Weights of a small mixture-of-experts language model, trained from scratch on English Wikipedia: a variant of Adam for the experts.
Below are experts of layer 7 (counted from 0) of a mixture-of-experts language model. Rows are named router (the router's row for the expert), gate (a neuron's input weights, with its number), up (a neuron's input weights, with its number), down (a neuron's output weights, with its number) and show model dimensions 320-351. Each number is 128 + 24 x the weight over its row's rms, rounded and kept within 0 to 255. Numbers have three digits each.
Before each expert's rows: "mostly gets" lists some tokens that are sent to it at least half of the time; "comes after" lists some tokens at least twice as common just before its tokens as in all text. This comes from a sample of Wikipedia text that the model never trained on. Tokens count by the router's weight.

# expert 5
mostly gets: " Succeeded", " Apps", " JPL", " MPC", " Animalia", " Born"
comes after: "-", " |", "|", " a", " =", "  "
router:109125141145097143148141124100160123127129099097096102103135129126147099165090165142175169091111
gate0:158121132122131142096131106149119115137086139115115161141141090125080144127121139155100114209144
up0:099122103101108138126160105125077121148131156164092172112149109118092167157102123147089134202150
down0:136133177127119142160123121078126127120160123139119127143144120120100157141115135154150145160101
gate1:127111122092148147080127097113108128137126147090118128150084100143137117122163120121107149188123
up1:103106092149155107119133131130118124112120108096128154146072154095140115116151121087143131157156
down1:084121159177058124103117154120086115101107158147114122155144132135123138123118148190131140132135
gate2:120101095086132143113138106127099118085145116100137160140110117127114120086133103106115101173117
up2:127174111133141143075114093150116107090101131130150160131128139124136131101157110141149092125142
down2:111127170130134120130145089104105089153119117141120077122142127116139140160108151118117154133172
gate3:114070134142159092050146105137119130121133159112138130140138121143133194111142100133129086159146
up3:110101140146127080069137130134134119123129154095120131115128156137131176102115133132137118157153
down3:087129092147132086090122114121136153146147135074166131151120154119168152106117160109155120160139
gate4:124148117116141117140140114134106158121105154115164148123134076106111111119169124069139118120137
up4:115146137101135124159137147135100177120096160106170154136088082117166122128176145105120125097147
down4:158121101121098121106117129159123146091113102120123182143124123092099144127172076151117145124139
gate5:156128164095132114155106146115145131136140154117142128167133151092139153162122115135138105123133
up5:128140188136138145156088172131146122186153119122126104142135135137118134168097109107149100113122
down5:146138137128133125110111146151141127115170141145093103143130120146138146112156158140140072099121

# expert 0
mostly gets: "″", " Born", " Nominated", "′", " MPC", " JPL"
comes after: " |", "-", "|", " a", "  ", ";"
router:128123165152093157149134120111138120126136113105092107095140130117135099150101166122159158088120
gate0:144126120118143137102136096152115112132084143120127163136129104130078155138126143142106110217139
up0:088127093098121133131163094130074117143126159167106175109136122123089177167108128135095129211145
down0:128126154145127134139142140101109134127174130145138120135160103103086171122123116133165161139111
gate1:127111122092148147080127097113108128137126147090118128150084100143137117122163120121107149188123
up1:103106092149155107119133131130118124112120108096128154146073154094140115116151121087143131157156
down1:084121159177057124103117155120085115101107158147114122155144132135123138123118148190131140132135
gate2:132099116107111143099138124126099118084127120102119160140109117126135141105133105106115101173115
up2:135173132150120147070113095148118102093098133134148156132127136124145147107157114148150097122141
down2:135126152135133120122143102130104088150093117132151108150117128144141114125114143151113127126176
gate3:112069148110138088084143119128125119108161132115127131128138146117115172118150102180148095128145
up3:113104151102112079100132143129143118113151134099116132107136164110121153115130136187152123135151
down3:097128136149144085109146125124130136140156127090168123119124152111179151125125141129156152143142
gate4:126140113088115070129158119108119153115133135127168111110153098098087108109205113094119119121136
up4:123130123077112079140162143100129170103132150113168114108110094103132110118185143110130129099150
down4:158095099147089138159101122147138122107134113133125144123104095088070152135162103137114151116121
gate5:176116160069145119121146117129154144157136114162131056146137154096141097137123138144154140120120
up5:152121181106153149123150126138155144188161092149122038133122136121121082164092130119150141113123
down5:122141164104132126113135124161161136140174161163120123172093112136158105137115127133154082092126

# expert 11
mostly gets: " nearly", " Buck", " Actor", " Not", "  ", " th"
comes after: " |", "|", " a", "  ", ";", " 0"
router:111142127156091137172128132100144132131141111105107098121141142124158121144102155148164174092139
gate0:154117129126135146092128102145123119141089135111118157145137094121083148130117135151096117213149
up0:095119100105112142122156102121081125152135152160096169116145113114096171161098119144085138206154
down0:142140171133113148154130127084120121113166116133125133149150114114094163135109129148156151154095
gate1:114102118083152151084128102117115131135135139102121130156086105144140125130166118120111145187116
up1:095099087139160115125137133137122132107129102107135158153072159102146124119156114084141125160146
down1:092131168167050114100128163110095121092096150153124112151143141124135139120128151182134150127144
gate2:137098106105122151093140117118093113083124133107144168132102125151145128094133098116125091178120
up2:137173127135149150061105094131125083106093140128153153122124132140149155113137106153165090115136
down2:156122125128111150121154126135060118139075160129125082149131112151161130140103112153147113126158
gate3:123061147108137119091118122151116136116154160106115133110128114137111184119150110141129104157136
up3:129084137093119100090120155150133139120156172097101149104125138135123171124134133150138124162133
down3:096114119188138097102104153111113146141107141122192174092134153121141151171130161124155148171152
gate4:124142104109098108093131116128120123151141148140163124097152066096101104097176134117115130126119
up4:116134103103100120116131123111120130160132154117159111103128050110145126108162148128127127112127
down4:119135091182136146113135081150158110097120117131118141128106145102075148130165130137122108086172
gate5:146152170086169126112133111152127132145108108160123139149162132083135131155139122134142123135135
up5:117172197108157149133126123163138129176135102165118115143163118102118090173093112126161148146133
down5:106124149121156151120127116139156128140175156136136108161123094134120114150125114138113137100132

# expert 4
mostly gets: " −", "′", " MPC", " JPL", " Died", "″"
comes after: "-", " |", "|", " a", ";", "–"
router:107133161136088159157144120098137120116122080105110107101138111134156089155100161154158154088121
gate0:144110120117143136103136096153114111131083143104127164135145104130078155139127143141107109217139
up0:088111092098121133131163094130075116142126160150106175108153123123089177168109128134096128210144
down0:153151152120128133163142115077134109128148131145112120134135128129111145147124116158139135163087
gate1:127111122092148147080127097113108128137126147090118128150084100142137117122163120121107149188123
up1:103106092149155107119133131130118124112120108096128154146072154095140115116151121087143131157156
down1:084121159177057124103117154120085115101107158147114122155144132135123138123118148191131140132135
gate2:136111121100135141100134125123123112095147127093135149131101116126135129107119107122131122165095
up2:143162133153132140081120108152121112097104142130148158141125144119135130121151108141144095130145
down2:123151136111144144153120135140118076127084128114127087152126093130144118149120117126117125139172
gate3:109074157121154106084151109165089097100146181114120139120120131132115180132154111157152111165142
up3:107105164127133099102155129150109109099137176098094143111123151111122166145133134165152141163152
down3:104112114167146107121121139141147155127158140093188136133108133106151147141112166117143156144154
gate4:106137137111112124112139086103119144106126164139170134135129096101115128096173128112118091121115
up4:104124128101107146146142107103108153116131164132182143128087085105142136094167136117126091105121
down4:106106092153120128140119083119156116106106101125116191169083117092089161126127114131114118126169
gate5:152120167102178146133100121111108147146126107100141099134139140093116117141152123131145112128099
up5:129158181125183150142102133116128146186145103120141096123131124126091096152128136112149095127090
down5:108143144122149121111116139191156139122195167146102130166124112169131133104139153119135071107119

# expert 10
mostly gets: " MF", " ×", " FW", " 2", " →", " classification"
comes after: " |", "|", " a", "  ", ";", " ="
router:103125139151098135169128116104172126119122128104101099095122137105150111163105157136163159097136
gate0:150124125122146141096132098150118114136085140106124162140143089127080134136122140146101112216143
up0:090125095100123136128161096127076119146129158153103174111151108121091157167105125137092131210148
down0:131123173123131130160145111106136107101144133122115117161129131101082142144127119130161162165085
gate1:123110126089143144074119100108115123143128148092112121148090096136132116129158126129113154181121
up1:102106093148153106116129132129121123113120109097127151145076153092139115118149123090146133153155
down1:084120158176057125104117154120085116100106157147113122156144131136124138122119148190132140130136
gate2:113121139129114148122108129141124097121194154095133128156093122104141152116114117121102122132139
up2:130166138151130136100101103156125090115156166127150151153111136119156145119135118143122111107150
down2:112147137159112162129150094105062132104124070116152093144115130157173140130138154136128128111138
gate3:093097152106136097097147143126118106088118182096145110104152121131135169128140131172139103166151
up3:102120155093116089117146162112134111095116168090110124101151159115125160140132155180157134170143
down3:090148114165135108111113128124155133146147145114186159121128117129138129108141150133138142141143
gate4:113126101157082118108137105122107109125122143122152107115121074124117123075174121083138102115135
up4:122127106133081123136136128116120137124114147107144123113090069127146140092168135110121115106135
down4:114139124184140134116106109150135106112114104125124130156139114105107123139154124138122126094159
gate5:177125142074178111104137125118143151132126106158130075135151171093130150149117133157118110124117
up5:151134165092174122126132126121138144178149095170125085119136162117114119167104130144138108131108
down5:143155132126105138082146133177154151142179138178120124154102121122120093120110135146142094081122

# expert 2
mostly gets: " −", " Born", " Nominated", " Apps", " Succeeded", " JPL"
comes after: " |", "-", "|", " a", "  ", ";"
router:100130170140103150153133115113136125155135118106116092092122129119145103153112162128159162079116
gate0:144126120118143137102136096152115111132083143120127163136129104130078155138126143142106110216139
up0:088127093098121133131163095130074117143126159167106175109136122123089177167108128135095129211145
down0:128126154145127134139142140101108134127174130145137120135160103103086171122123116133165161139111
gate1:127111122092148147080127097113108128137126147090118128150084100143137117122163120121107149188123
up1:103106092149155107119133131130117124112120108096128154146073154094140115116151121086143131158156
down1:084121159177058124103117154120085115101107158147114122155144132135123138123118148190131140132135
gate2:120101095086132143113138106127099118085145116100137160140110117127114120085133103106115101173117
up2:127174111133141143075114093150116107090101131130150160131128139124136131101157110141149092125142
down2:111127170130134120130145089104105089153119117141120077122142127116140140160108151118117154133172
gate3:128064154114158088066130126161123113108146180108117131125123115124123167121154098131118116138137
up3:138110149099121081076117149161145111122143170100083148118120137119126146127131121144126148153131
down3:095126103161156108100093129106150148152140148085179140122111138103159132132099163107155152163152
gate4:132134116093103091118153117080113137135120113141154108114143121103094087075163107098107124121124
up4:117141109098097110139152139091110161113109115132158109108114116108126090089164141123112128107133
down4:140127106141112130172122096135119125119130092117118130134087122083080149134171115146111124102111
gate5:143138144087149121136119125116140116159113124092148111189155154107108161157127102148129116118111
up5:118156183118148146154132133121139110198128095087130115165153141126119128176099106140150130104113
down5:129104141129109157104115154157138130114149149144102102147104097114111135119144116132137095119100

# expert 8
mostly gets: " There", " there", " much", " Loss", " MF", " Turnout"
comes after: " |", "-", "|", " a", "  ", ";"
router:112135152160095147154139134103146137143128090111080090111131141114146112136092150140165170091140
gate0:143118119116144135104137095153113110130082145122128164134146106131078156140128145147108109216137
up0:087119092097121132131163093131074115141125161167105175107152122124090178167110129141096128211144
down0:143135170133114148155131123084123121112166119133125134149148114111093161134110130147157151154096
gate1:119103118084149134085126111116106131143115143106109122154110100141122123123165117136112144184128
up1:108101090141157111123132130133107125108115117114127156149094145102143127117152115093148127155156
down1:101127166175054134094118162107100107089122152152096115162128138149140151122116164176116148102142
gate2:114109113091115149118138122124107111105144130100147150117089126128134117091127106123132119166108
up2:138164124150121138082119108151126107098112142139141160131115146114135139101151103161142095127143
down2:134128127110140159147124131106094092112109134109125070155147100105155099124124153123118146130160
gate3:113085137117153112097159144148105130115145163106141129133157087134128172128155116157142113161127
up3:125113148093134086107160173160120133105148182094140148127159100126136162126139150175145141152128
down3:105104145137157078113093129115151148123144113108170165141112100112169139123128120116154123110122
gate4:108122113132091111114153109123096122137140154145157113100140098143086142108152092099092083103131
up4:107136124109091113148153130110095144144149160146153119108120076121114147115151113107102090087140
down4:134144101171125104123142129152167098119108089124140166171090132078084162129135117127133103085176
gate5:178151145095183124106149132119140139132131099144140108152138145103140100155142137152144098123119
up5:154141179121169140127135145119136154163148086158131109136129136116123080170120137140152113113110
down5:127171134140145162107110128154159142148185153142117135161117113140121124113130122118139121101124

# expert 17
mostly gets: " JPN", "inc", " BRA", " nearly", "OR", " ITA"
comes after: " |", "|", " a", " 0", " =", "  "
router:119131152153097141153149135099153120144120105106117096089114117122152111149097171142167148087124
gate0:144127120117143136086136096152132111131083143104127164135145104130078155139127143141107110216139
up0:088128092097121133114163094130091116142126160150106176108153123123088178168108128134095128211144
down0:127125152120102158163142115078134109103148131119138120159134128129112145147099116158139135137087
gate1:130103119083135150084127094116108131149120155087120129154100090143139110121164119121121145186129
up1:110099088140145114124136125136114131121113117091134158152086144101146108111155115084153126159161
down1:096111166164071115096108142130078107092117146137123122164134121125133147112129137176122149121125
gate2:128109102103138132088150133108106119103142132107150153138087130153143127081128113123143114179100
up2:129158106136155139062125125134123116099125158149167165144104146128141149102148100142150097127146
down2:129142137119117145129160140115094126119113124124111115157144136125157123168110134156129158142125
gate3:090097158143133089066160126148111106125148145089151158124166070118121185118121132135164106150132
up3:099142165126103076085154137140128094140148146077123154108163095112113169115108145143168133144130
down3:080124124127135108111155133106121135128136114097177133123123115122161158111112144119149126166144
gate4:121136096144115109080158093109078155139120120135169133101111100112100095094163129088106115120104
up4:117140104134113110114171111104070163116106146141183133110081097099139096085140122098111116110123
down4:125136126127147144137132098130113151104121099120119118137123158110112162132116079142132089112159
gate5:166113164054166124109129106143126145121107121130149114173115130094126125141129118128163138125095
up5:149145187073170149112134119166115137154126114133139103135130113122108097153094118100163137130100
down5:138167136144145155144108124096131140150152133132107104181097120144113133142136119090135140118157

# expert 15
mostly gets: " Ak", " If", " Democratic", " ESP", "inc", " if"
comes after: " |", "|", ";", " a", " 0", " 1"
router:111152137150087142157117132112123140129143103102105085094129144114154115146093149136175153090137
gate0:144127120117143136086136096152132111131083143104127164135145104130078155139127143141107110216139
up0:088128092097121133114163094130091116142126160150106176108153123123088178168108128134096128211144
down0:127125152120102158163142115078134109103148131119138120159134128129112145147099116158139135137087
gate1:116110132084146140094112122106130118125136153074123132143137080151109112122163136104116136184105
up1:091116105122165112121125140143115127109124110082135150152110129104121117119149132076153117163125
down1:116147198193087132092105139127111104111123123169098102160122124124147148106103121174093154111157
gate2:137107115100137131110133097119117110098146114075122149132108100131120135082124111116144107164107
up2:135169121149125146083117103149120104098111138132138158134116141116136145099148104147155093125138
down2:118136125117112128140143099121119102114083113140129073139145109113140101163122157127125148134127
gate3:095111133109139085065129110125126107145123173097151134133129117129150187122147100148155116164144
up3:101132138097106081098119129129138102145126175085129146117121134123149179136118124151170136168141
down3:067098080128125106146119134069108150105141159109189159127129132108149158129114158146128136185147
gate4:133153111125130134085152107107115137131107114123183132123148106097074089118157140095090122120086
up4:140146106108138136109157118098115146123096132113206132119114086108113099102149147107099108105091
down4:129100125171136123118111101143131119105077083139127134131108164127103150122183103151101116102178
gate5:170132148069156139089121124155126143129120120155149110177139156100137118151129115123150129123113
up5:145141178089154172101129127172122148165146107167137100159121136126105076165095119112159136120113
down5:130141142112161160113129131123122129115193145147100093155095121145136119122102148097156138068126

# expert 9
mostly gets: " if", "  ", " MF", " If", " Jr", " rather"
comes after: " |", "-", " a", "|", "  ", ";"
router:105129130171089132166118136112162131120136136093104096095134130105158116146097145143154176091132
gate0:154117129126135146092128102145123119141089135111118157145137094121083148130117135151096117213149
up0:095119100105112142122156102121081125152135152160096169116145113114096171161098119144085138206154
down0:142140171133113148154130127084120121113166116133125133149150114114094163135109129148156151154095
gate1:120100119078155135089132121110115136143112136101117126145101111140129130134165112131120141189135
up1:106102090139159099124135145134110133112113109114127154150094149100140130124153115097145128156148
down1:104130162182055134093115162110103107090122152157095115163127138147141155118117162175122148104144
gate2:120101095086132143113138106127099118085145116100137160140110117127114120085133103106115101173117
up2:127174111133141143075114093150116107090101131130150160131128138124136131101157110141149092125142
down2:111127170130134120130145089104105089153119117141120077122142127116139140160108151118117154133172
gate3:111078131076147089053165118145115131142142158105153108119139108129104204113151105113149099148138
up3:117113132066129086073159143136129116129131161100128122111154133123095186115137125131157122159135
down3:097108135163148101087085140092156136132124154092196153135105107151162152106129154133134128147145
gate4:120133082102106137117175115153112143132137156126136117128143088115098120119168132102115086103143
up4:110127094103102141142173117145105156135132146134155114118116075121136129109159146113118091098151
down4:135162083176146143127144092178170123112119097098124149142127119108062131115156125129088126107142
gate5:165121162084178118130123114130154150137106119134118095133124123102106119143128134146133128109130
up5:144135190098178147154117121140151138174126107142121087110136104114080094153096107138137129112111
down5:138125154148106165132150143159168150128167149155105152155123103147144095155156147171116121120160

# expert 6
mostly gets: " Succeeded", " MPC", " JPL", " Born", " Died", "aged"
comes after: "-", " |", "|", "  ", " a", " /"
router:107124144140090161144137131111150108124137107116105095100128126106149101148099160145158142080135
gate0:144125120117135136102136095152115111132083143104127164135145088130078154138126144142107109217139
up0:088124093098113133130162095130075117143126159151105175108152107122089175165108128136095129211145
down0:153149152119128132138117114077134109103174105119112145134134103103086147147124141132139135163113
gate1:127111122092148147080127097113108128137126147090118128150084100143137117122163120121107149188123
up1:103106092149155107119133131130117124112120108096128154146073154094140115116151121086143131158156
down1:084121158177058124103117154120085115101107158147114122155144132135123138123118148191131140132135
gate2:132099116107111143099138124126099118084127120102119160140109117126135141105133105106115101173115
up2:135173132150120147070113095148118102093098133134148156132127136124145147107157114148150096122141
down2:135126152135133120122143102130104088150093117132151108150117128144141114125114143151113127126176
gate3:100076141107154102091156128157104097116155152094126128134143121114123177132140125158132095163148
up3:103109138102127081100146143155129092120151165089114135113143137109127169120123137157138123162145
down3:086112102164151075110119110135153149115131159080186115147106132106108130124095123137141130155151
gate4:107159107077121139107160118113093133125112123126187125104149104104083119112175128102124092115132
up4:105154115070125139122151146105081142132104126111168132111108094112117120127168133124123107102127
down4:132102117152104105145157113130131117119115079096130172147105138090101156162135104120122142090183
gate5:145128155074164124121143123132144148137117117118157108141138128119106119150145122156131099122133
up5:127139180107172157128152137144142153173122096111145089127123121132118094160118115125137101111138
down5:135162127098145150116114155160135149137155139153099139161099106155134125107161142106122089118137

# expert 1
mostly gets: " Born", " MPC", " JPL", "Population", " Died", " Animalia"
comes after: " |", "-", " a", "|", "–", "  "
router:116137146152099146153152106099127107113141101098101097104144120115152108155092161142159152088112
gate0:150124125122146141096132098150118114136085140106124161140143089127080134136122140146102112216143
up0:090125095100123136128161096127076119146129158153103174111151108121090157167105125137092131210148
down0:131123173123131130160145111106137107101144133122115117161129131101082142144127119130161162165085
gate1:127111122092148147080127097113108128137126147090118128150084100142137117122163120121107149188123
up1:103106092149155107119133131130118124112120108096128154146073154095140115116151121086144131157156
down1:084121158177058124103117154120085115101107158147114122155144132135123138123118148191131140132135
gate2:137109120095135143098125126124119113094148128095138149132103110133145125103121105119132121164098
up2:142166141137139143076110111151125108099097145128157152142139138132143127117149105150156103125136
down2:132147164118144146156123140125115083113082137120124081149118109143170106155106122128115125139176
gate3:110070130119157113097157136156113139119141146112136155121127123127108183151150119144128114154142
up3:114119130109124107104146155149124117118143139102093154106134150110107166153138142154130146150143
down3:099129122164162101093115136129143178137136159089172143121102138149148120131124166117138157147172
gate4:137162114082109099122163110114109120129122135116142120101144076116070094108161141111109110111137
up4:134154111073119120147151136123107137135123147116162126132105065124115107107150137115110123104152
down4:164123115132120125112147121147118147126121093138115149137106121109115144153157125122080153131204
gate5:163136150083153135119158128156128133142135121143128100127126138113126126161110134150132143117126
up5:135139179104151157143156111151128130185147091142116104116135120134129123172085134127147142112132
down5:075128151132151152115124131175166143155161134162116100164081094147157132143138131149117114130132

# expert 3
mostly gets: "″", " Born", " MPC", " JPL", "Population", " Animalia"
comes after: "-", " |", "|", "  ", " a", " /"
router:118147162154091157153144135106153124125143099105114096109140109121158097153095153145169160091116
gate0:161128138117144154104118114153114110131083144122128146134146087131078137121128144140089127216138
up0:107129111097122151132145113131074115141125160168107157107153105124088159149110129133078146210143
down0:126153180147101160166115142075135107130176103118111118132133130130112173120097114131138163136085
gate1:127111122092148147080127097113108128137126147090118128150084100142137117122163120121107149188123
up1:103106092149155107119133131130117124112120108096128154146073154094140115116151121087143131158156
down1:084121159177058124103117154120086115101107158147114122155144132135123138123118148190131140132135
gate2:132099116107111143099138124126099118084127120102119160140109117126135141105133105106115101173115
up2:135173132150120147070113095148118102093098133134148156132127136124145147107157114148150096122141
down2:135126152135133120122143102130104088150093117132151108150117128144141114125114143151113127126176
gate3:115085154112148084045149115147108107129143150104142116130126130136127176106153114126141092145154
up3:107106148103111062059143131137122099142133160091133122111128150126128161091128137127152118146153
down3:088128124147145090117121121118154163136145172089192123132114118111135150115100132127150150140136
gate4:155128122083112113113128128111099135139126100117171127117148085117104118114148138130132085110124
up4:163131115089111132133143142112087176139116118098187150119113090108146120118159158154129109104131
down4:122136074160099131128113144141138102110100125081131166122113138113104135168174169154112144098159
gate5:160137144075144091131122108102158143166131112119139085139161144108108140156142104147129124126121
up5:137158159107162112145130122105168141206137087127136083122149126137094111163125107120139120126123
down5:112121151139121128140117118160113119113173129147114113163114109130132121120156153105134063105125

# expert 7
mostly gets: "″", " Succeeded", " Born", " −", " MPC", " JPL"
comes after: "-", " |", "|", " a", ")", "–"
router:103124164144109153159156125117129122121136088117102101099136132117159097149099157146149159086116
gate0:144127120117143136103136096153114111131083144104128164135146087130078155139127144141107109217138
up0:088128092097121133131163094130074116142126160150106175108153106123089177168109128134096128211144
down0:153125152119128132137116114103134109102148131145138145159134129103086145121125142158139161163087
gate1:127111122092148147080127097113108128137126147090118128150084100142137117122163120121107149188123
up1:103106092149155107119133131130118124112120108096128154146072154094140115116151121087143131157156
down1:084121158177058124103117155120086115101107158147114122155144132135123138123118148191131140132135
gate2:132099116107111143099138124126099118084127120102119160140109117126135141105133105106115101173115
up2:135173132150120147070113095148118102093098133134148156132127136124145147107157114148150096122141
down2:135126152135133120122143102130104088150093117132151108150117128144141114125114143151113127126176
gate3:115082126099153109074142156142132124099145167117123116106110156124131191136156119161136119154140
up3:122113135091126093082140172144153122105149169114099131102111170123136164134138132171135148155144
down3:100143122180136107110114129114161156138168098078145156139121122118187161133121157107166144134144
gate4:128140121092123118119162106126127129117119134162150152129127098105077129105194124093139091134140
up4:116126122096112118165159131115119147100120157154162148116083089097125129096175153121146085105149
down4:118104099138111116136100107119144140109120088121088164177118128089068165133131116131093110113156
gate5:179117158099164097133100104104130154181142110154154094178144161114128109147135112140137141130124
up5:156129177132168116140100113109132157214164095148149102159146127128122089155126108121147133126109
down5:113147154118150125096124110196153114105202150156121146162110141138097135127154132139098060099132

# expert 13
mostly gets: " Buck", "As", " if", " As", " Pre", " ESP"
comes after: " |", "|", "  ", ";", ")", " 0"
router:103134137149084140161126130116122128131134119117106088103131126105157117154099156150160164094132
gate0:150114125122131142088124099141119123137093132115122154148141097125087151127121132148093114209145
up0:092115096102109138119152098118077128148138148164100165120148117118100174157102115140082134202150
down0:136145164139119142148124133091114127108160122127131127143156120120089156141115123154161145148090
gate1:096126124121123135108116141112141096117163137110120073172049105151141124143146134118129155123117
up1:093136105151129137140147141120138116099153130100128120153063158113147124138143107101141151140148
down1:110126145176101160114116128104111179109108151164126121155137124129140097126176175132157116141145
gate2:136134096112154144119130111129112130090118141087116176114117118113110130103120109122130097173117
up2:141163125136162121081102112164137144104101138128149183129140159122136139107155093143147083151142
down2:102140167133145152111137076109159099121114140145130148108161124146150105138108141164132139128134
gate3:113083162116128103111171151137092142106161149100154144097098089126150190113130119142147112161137
up3:108111165114111099132161172137109124109160150088135149079111107128153187124121147166165131163131
down3:076092131176143107118080155133138132131143130108183146143125085143143159133097142116131145146160
gate4:121118123115109113117142108116097148132125133153164117102127092116080107096165119084134103102123
up4:127118121115119129134143118102093159125115149140181130113115075115117102098152132096132095101124
down4:125110130167120139121123089139147108110098115154083135133097136106097144118129121142125106109156
gate5:175126152075149114118114130096150146125101136139143122154153154091125139165135128148164090115122
up5:143144177091150135139122139120131147165118111156142122126154131110097110176118137146167085111113
down5:140122118147116130161108111158153133135182127150083135143101077099115142123133133098150102081128

# expert 12
mostly gets: "inc", " As", " Th", " 2", " Pre"
comes after: " |", "|", "  ", ";", " 0", " ="
router:104135119158085148173116146122148137127129129110110095100137135101159114135085141140165170087137
gate0:144110120117143136103136096152114111131083143104127164135145104130078155139127143141107109217139
up0:088111093098121133131163094130074116142126160150106175108153123123089177168109128134096128210144
down0:153151152120128133163142115077134109128148131145112120134135128129111145147124116158139135163087
gate1:132113110091150140085135109116100127133116129107126126154083089154131128129161123130115153182118
up1:122115091153161092120143148131111126113097098101128143153081143103139120136152129106145139150138
down1:108121158184039132097116149101117103118129164159099137158121149127135145120135147183123149127147
gate2:120101095086132143113138106127099118085145116100137160140110117127114120086133103106115101173117
up2:127174111133141143075114093150116107090101131130150160131128139124136131101157110141149092125142
down2:111127170130134120130145089104105089153119117141120077122142127116139140160108151118117154133172
gate3:121086137114115100059164147159141115113138170104160130132114089141114201107126114128159088156125
up3:120120145103102089087168157141155109106122171093132139126133118121102183118122145156166126161133
down3:083115123169149107118126143084142135117109153092209144099111096135149157097135143118151128129141
gate4:110133134100092123120151118147128128146174137150147131122176079127091091112172122120098111114129
up4:123135138099112121141161155132120157129170155128171130117142081119119105106162137127101109102129
down4:130142125150120144104173125144177115115076105147140149134079127091109128129145123114114137087135
gate5:153115152085164125104136129136147165116119095134131130132142136108104127145119128147157108129128
up5:128131180091164159129121135158151169151148082151126112112152131114068104163090125138151120131106
down5:106160139142113171112135121150132131101169129149130155143090106114134101114102125116116122102150